config.yaml
d_shared_expert: 0
balance_loss: 0.000144
lr_router: 0.0012
tie_word_embeddings: "early"
train_tokens: 241900000
dataset: "wikipedia_en"
Below are experts of layer 7 (counted from 0) of a mixture-of-experts language model. Rows are named router (the router's row for the expert), gate (a neuron's input weights, with its number), up (a neuron's input weights, with its number) and show model dimensions 0-255. Each number is 500 + 40 x the weight over its row's rms, rounded and kept within 0 to 999. Numbers have three digits each.
After each expert's rows: a language model's description of what the expert responds to; "gets" lists some tokens that make up at least twice as much of what it gets as of all text. This comes from a sample of Wikipedia text that the model never trained on. Tokens count by the router's weight.

# expert 49
router:523506520498511519535523471488564533454544500516543566500520505468464507521521488560484492466503501502515494551561550505486495445508433471559539450452461535528471502483468494487511480511492433577508336501460529467548473502465478502496482554477486471486512528431628475430477557517524456499430477544501483448473453487544534473478530448516501576436518511520488529511495478550518443518524425542518569571561477488572490505517480500491515434432484509488506541536520440446451455515472420555476456555485472407492528528466539445550441450546483519508559545529527508487525460529492490419417468536496498444464504484450486523545479464542468507556514528535496491474482510499449452459485443470489511463443448497438543488551461437440437396411483493436508469500504525463468479523586459
gate0:503570552516465556473451519392545442484455564528488522543506549465508521582534451522472492538540542502562516572498563510533518520528474497479475500561539522523457548493439422437423530522501492493553479521526492477468517497463503602488473532515533485490495513461550513510486487488476431540466473496512493517524564491525500522507472500546457430503545506513506518527521536532484524520467514463534537551527538400519474483486472525466489477463404449519467487487531451490473543529608448508426390534435556502509536516521494501485517405526478506552524503516493539494534523412518450518469552498497499530493456565427546485478546498492450496435549450541455504504536536461524524482504567539426563514532521462525627461578453523499579527519448487469427466501422562545537494533529518
up0:547523445542527515480526483463524531490537466427515521483446550553512497449481539481529548435452494533417512436475453573490495544542514456428539547502588522460501481521568530488573467444542498500496521473475539477479457432485469446487497394547468439517510566505456484460537495478513506432525488453539525468465556536504532448492448510495446510566466499480558440492472468482479467557436504538522453469543584527528495477465519442491573503553498529524541510521577520459539481435499549546521573462456473532549457465519529523470499519510534513538403558443556461472536500450545524534593484443504462524519549469526504497517433525561499424519527484511530511496434555463495502500508532463597463505489435540518454508491519511439521545591522490502431506491541523558443565553535463
What it handles: Table separators between numbers. Bars, en dashes, decimal points and date commas placed between numbers in sports standings, election results and coordinates.
gets: " | ", "–", ".", "; ", " ", ", "

# expert 63
router:477476553516597484541481482516552509529579536476566567502573465535495514611527550469545510462520523549572473492482514490489505514461528508541470490478457496502499495461436548509442436488523488506468428535456515420523443515537471438501513585551562432577526488469550469451539452500470518516445584516506458485483530411535508549514519455495502513474469580500434452501519519491514511526474431562476544571513542483516461504486486507533527520486434517526502434485543489475557408583407496512502520464570434460526557515435478488530536536547509488562571472515487519514526446439483476459484516457455481445528481433494475463444532470610443528511515553540500542440450528515476474515490487483527559511504436513515506509574486505406426494468490516525526506502501510450480487523556495
gate0:503499487425578450533443490559539414551507510552551573508492511577512577491507532554501458489468572557530545434440488431514564452488468511473574494476491559443521459547506605498499545477529521500480457498506473420578520539484440511453478515544501436479462514474493460474427505501504481478521574432488475505518482482515486436549501484474478435547445545493467481554467450474503443407490482497421508521465492477449549478478483518506430599535485521461449508564528505560501502484449488516567524536577534454532509519552530548470526491552480485425512568537456465438559452429562458548489479486506467471479481485569529510471489508545521566479550552500528459467526490517489513526548522556442592504493451511484489518498513513441483430506501524564450549462529514485494485521477472
up0:536409493515584459486424446503531452500548445513494492517546423552501516456506489463532525517469482510481581534456491456465486537501471504541490548469505537535505439442539468529519550525569469537427423566484405553564523437485479484513486507541492486476452538560621469505551489518526518582484512480538467479504533488540458535469482393515499475526444509493509465437489510471493525501564494533506439492505484506540521459474543451514466545546497520444510563512469410467506468513485472489490532419543474435550522418563507510485550424548468476460486472591475454505532489448502495517499542496498503465421509503469514468482440507448503489498507523518482538583498495516464486483474509523491535524456431421519506543460459490449490566455496505485448531484551580428432479416559424
What it handles: Determiners and quantifiers. Determiners, quantifiers and light verbs before noun phrases in general prose, such as the, his, several, many, there are, used.
gets: " the", "'s", " of", " The", " with", " his"

# expert 4
router:534523533495489575517528501495514521503519538526503480503489503454474503529500595432502453469455521516467539468482533445518459548477492555481469437509454484511490519505489529538503474570485507620479396471459546487516538452520479453530521448521480510517534493441543512428494543547437534500456514464439469477455503554469529521459479517516514554447453505553479485536497527527469515447482482567570492510551522506628511503557547510493569408522419468407559474435505501513477486492470492530458506548473470438575525581460544487462528520483488469567487533489530461481543392488456527536507516487504545478458492484494485536506432488501417538518530595514467452484427466560446422467450537514472563502480477500486581519480468452383457491456515491481482488579493456550529469501531486
gate1:481536461463540500446476560488525531459490509485463510517462448502450434538555513519502494570513550573459482519447535485436421509453539543493559512560495470527582486487480473409513472515497531608469471467456542542541439485520508472535479558415420537538463526488522471592528557534457511451552484492457491499496518523497517532554540498455533530491477403498499514465559509491539633574560543507533485552512454550448485507570493484485547511573571630412434466494528480510493496533576479497519562547502491484513484513478538505513491470489505560514483514518461453498522489445498491540495581492498536468493495510516453453486456498552508473431473469554498527484511478495497479552515508508475545492507506528584452426484457515540542485541452521562492561475518457592501470568483528
up1:551470500545451467507537446497472462508472501502519494475554505489547564495437544419462495440468446488494557479553453500525519484492445487466454462451472514466453573521522444531435518512548505460519466540503530498468514510444492505439511492577524489477517451529538529321505484439548496566501504493511534428439464450520482479437475549510472491512554550519495490493477494527472420489415459433483495535474517505571531492439489472511478462433489415587545534489453522519529544498460527487516440443498472573461526439531504530481523531491506520504572421540576495552493494549455583508498430450510463505509530504538485595536533540422511503552477517494501501487509506516517460485489446417514539504480452471545466530471600499557446518426494457442471451512489553479489558480473488
What it handles: Time-span words. Time nouns and sentence-opening adverbials in biographies, such as months later, years, season, In, However, plus year-ending digits like 011.
gets: "2", "1", " in ", " In ", " season", " years"

# expert 8
router:581464537471562492514482454476544516515521550497619487506578488514494518606512530511499435485523451526558465502485481465484407524442455462537472538450528525530475536470514537427480515578530438501505409446499536459493519490485430489512465484507495447538490463442574490478459509457498508507405475467432520492536501452530547493416504446565504561515494474532464546529465505578514503518460472562521595575551503525546517460520522487498521451524484471425522532489519499426494483533440455499457519555490461439521559520483538475509448454526541576567482463515496513451524409555524511457481562511457486463475499479435471506461490473510475449544528543567493469468516488479456461558563472465480518442537500426443521447585490463467490479431548502443506508546490483463504489505559487
gate0:503558532531553436493464513505593532457481521510397488489463480518455530513545491500542487482498456500464490542483529512421559452528501513505523537400430477533552513482516495503545538566468516494524487411446529452548503466493445471461533514540513507520591438432521485476466462592516529501495427481539491542491476557492454551539543546526513531457478518533618400487443462523486521526492499420470533487479483427466476512499520479460596475417480459462476571511470502497440527505549524504465465524524503470570557494566527445490534524511467476526543513583484513632538558518494473520569484458484548459489517503496569515539487481463509567532460534469542455471469536501462521494458432475540547546481476502463526561515434515450489443461475543461521464528494498518486432453514490
up0:475444468464473459528504435515481535495505495495556555528575480449504482541467536519441500501479517443504528484484531467593520498543541534564504495518524464508422546493484515517529529441487448509511538565531462506529499541488492442528508464439474512542486468570540581482505552421509427542461484538430499476363467504504563446586536499506496453494522432559468558554475500471571457538494498489451427609487521534484484453514472502534474495538575550437471516480463523506516573513529530440488590511496455470520474499462468507478485489449488475476429513447505483424461468498491535469461538505513513523538418521504487472470444511501572497497482459446469488490493424527553465435470486531541508494500519526447511562512508522476522558426506590590577502478607465496505519528552536
What it handles: Separators before numbers. Separators, spaces and prepositions just before a number, such as in before 1947, a colon before 4×, and a comma before 1854.
gets: " | ", " ", "| ", ", ", "; ", " in "

# expert 28
router:555493616467579493423528548465559500511502552481534542499561477469424517573515571484469480458472481528585488521464517488533405484537491534596424518507434473507509565500509507493542462563512466580484404481410530429509546489597519419502512483462513484531450441451497527447495474462472534538426474467469518476532522495491510476495501432478501567514498492445501472560521501550504507484470481501559529536541510449604505480479559496521517436511466469491478507486519484443473478509542484509443461498489531469516545495511491423529409487509526511520516553494537489530543455496495573482534504497438548510443489514492452559500426496534434539487561528521505465465482517532499457483467511513500538526541453453445590515538441468495457457412456438461488496478475539457498479446554532
gate0:478484455472493463479545487477489464539485423493492512532507502459431490580530551523486598428470523449440465546545528507504447429484497527518476464574466532515489522556453474551526468437487538589504449501443481526497543521547521434477527491466572478467577505541515530505518590447494449523547433423487570552487410517453532453529545472434546522494546510450504474514537475510512500541487455549487474624493541459500469431491484436505489538434499454486423500485544532479461457497459485520436454486545443464562474512561492498525388533457458475518459522496482472501465512460488538420516460462468503562553596522519503547517497476512489482535562547438452484441499516495539470487482496509520466517496477554497463475524506508503419516422521509495459473499538508450507429581479538
up0:518451477446535556502584445435459530495528484475505423457514449531474463570514527547486533513533565471500508462447551480514453450424479534516495444460419490591518464558503523548491477500457497476493524455549481592587527481505560416520505544513523513518507528470486536535492534464451543511520475445487600509483456519538583507513547452481503531529478463523476448505491534513472447503520481509456536505535483495485491478514514403485534525444407440471499471516476459525486504479476489511486521514633470468509502470446480571509475576458414472479443450580436462520494545492482482462520523465481508529537507493484452593489541514512453466530470522368453451536474537482489488457496539499519461504509495549548448455559462508470491551425500512435442461538509532443509500564476541
What it handles: Dates in tables. Month names and table cell starts in dated lists and tables, such as | July 7, on October 12, and days like 10 May.
gets: "| ", " | ", "1", ", ", "2", "- "

# expert 23
router:554512614532576524493494470459565521445510632481518522510499504512492584535512487456524489495484547497550542501521520477492434486563488572548472511506430455540490535501477511443484520580504491602502392518468567509491501500497485436441509451462458476524463484481487539494473457500457467502435498468552490430538525450517501519468470451556507530448505521471463475520530554580538504441534483497542506506545525495583495514514476448497494450490489447462529434497609503510463504540523505529505444536536526456558546488480502452514503462471509491537507454501497498582525409510521543491559461520511504545433501594443444558506504470491442509510521539552466485474461459588466475526480556512478519527467451450489513487562479467465501393411530494515469498470490491440541439472571463
gate0:484539555464480541436466456487502448516500566534452463476547632505570539501530474477459499467463492384574556452457547541517527566384491474497544541510453548451508480472498525489502553509475481493536448519437450544524495504482483607447525473563460460497531504517488464508535566525450592474522500539576461489522483491500595464433431436497531479558457503487503510509464487514476486478464510455506454508406531401573515459474500582538515483443483463558526500480549475493455473526493461531521491476443491470439501497435498473482555443495532505575477436555514462506476499516426454494493462464462454540459497476540447488433475494563466500515481444529541488450543563463519520545487516488520533583480451499499519479489497546532494490473458500586482524548508502516470473464496492
up0:501496456522545423592453475523495518452503506474536542558468465493472559537418488507581512468462444478401589567497475459548507474524530521578574436483479462491424555478487497514517432514544464475459494481530513514555560514475481427535535493442511499545433492525524538490446501486496393539500519466412481530467491463550420497486547450517533486479526441517542519438517454533553461511499497495501480462508505560494559459549520421511471452556510523508496497481494483462482541517427547539486552531493508434497439513483508539530421458454482497393526533504467515540540475471547547506525532549509562452535553542496555505515522545565519528506559554455437508537503442585469509507531522489457493470539525502489523512484452495407574516456517435461491509436464524450548497539532531
What it handles: Biographical list details. Birth years, dates, nationalities and occupations in biography lists and infoboxes, such as (born, politician, footballer, years after a date.
gets: "1", "2", ", ", " (born ", "–", " in "

# expert 54
router:485504467497549497468444507443586461528527539519575522493478516478481525544514515488465430464489613549545426509497470484522470562447534527535423508433488456595528499452525494509508573563463494556457399541480538483536537536521452474534535515532564423472501519468511465409502468457502511473449539502493498450558542461523471545442447469529484561430513504481481451532501504523481425494475426509563470516498499486579454537561556522492510464474488497524579530517502491536499453506515512447444461517523458453438549470433475501522509493456461507594492534475484453501487479521469455492483442456442507400453540500498445521484524494533463473536542512534535524446414468511455477504493520448414580477479481486525521514516454460483522500416525435518556433502472481498479432500582479
gate0:472502505499583481477468520480483468495489595481495527471512501559500532490495525473548484516523520540510557592464493582520509542609491476550499493472543521451530575533515492502523497482491396458505457534494485396529469429432484473488532518424525528551493502415518501484596444532402481498497500434551501502559524500554569485539516427490509501456568509522543486523487497490455466444504542510437555509544514497463506495501542466531448456482516543460473529519492490560529512512487502414470539480531428427450513461454477554457449503491504467520425542440442458448603471495506444519569473476519505537474540526470455470421491461446519516531407515523491458544506506461501383501497535537469492543505491485527433498445462515546490504486448463426513490511482462547529500424514547
up0:509564513543483496494436414468509445461539522555466517541487516550490485525489565384519500542539401530459526506495538537559535446553461495549497460464539483466537593498559426511486545459518470513518521516465487491548503430422468503524512478480503427536450472486497472486517449557431533470478486499533500530550535474508545486539547541561561470457544575559522439481514519472496462464542539488483490475551485515486453540496592490454509533439484556548536512513528500549585449555530495448535513493571491456517462462443524564489464510513446535574445529424548406519474522464587486517548506508501495439522475503452480491496524449465448514485449481576515524535531402494526460503550536535491509556489462531533489454525436505595496483507486491463551513471432495554505460524492559
What it handles: Initial P and L. Line breaks, commas and capital P or L letters starting a new name after comma, pipe or list dash, e.g. P-aganus, L-axmi.
gets: "\n", ",", " P", " L", " and", " M"

# expert 61
router:469521507534471526506483483458477481497547532461578515513562443522443543532433579502446523474519546458513531519512521501559460536496520508548487541474463517548538454498452542501496478566550527514483433521441491485490527479555488452507524495503455457543474514474503468457534463491467479550488495535475533440536516446581553509531562442502448509444490524505448493492478525554456518492465446511468505467496462438577485488558521491523530471535454496459564489441534546531455412522533557520529515498547531445532603486493524443457535507512510499524549553557500547512535359514460579503489483508491512497465497464478466467515559507568394504494550521510498578447453467535441418520482548520514539480481450479591511506590512461420498503401507467588533511488480529424477470509598512
gate1:473517573521539511509492445485556433546487555480454489483472507469500477512488562502513472602499545411513497500468464517509480476486439536445495488539496473499543531530434490478466483486565553514454464517416522550534516459547576480464581500497451469543527420501449507530457529514458476508449536463448416469497476522482491522450459443513388445558603461488525531443556526519578566501456494534475502514514492549531535444544502409535465509539497469490528565527536446388488455508412437541512515536523507469499528507481501510499465524522497511462469439495574541440447507480440572460444446461529510524491474521554477518488569582527490514499562480473524416481501528552493539505516430527439523436524474485543548484515492484502499415489448499559500522495499516485459494530542434
up1:478432496498514571562510451495541463549532488523470499509469507522503495484528543575517478480511570423506550468491503488558528530564472476489531546567486542515483531633498490469408508452540561450492531474542495556472523471486496510505514526496469458488454441477474526536528524543472434550487540487453527452582547541526500556438453514493443507538541480465509459467520559436468504477495510521506489502429465458497468412536513457468499543475473464436546611522566444448521528461485524502498505504493459453480543469450451535489457478521524496596469517533567506489447529488564542507464480465614517527527445523579579456544560524475512464495529535525495466504547490480498516497526535510440467404529430519526586529456465516428551466451480450483427481480447500495539548499573494
What it handles: Standalone digits 1 and 2. Single digits opening a number, rank or year in tables and numbered lists, after a bar, dash or line break, such as 1834, 2020.
gets: "1", "2", "0", "3", "4", "5"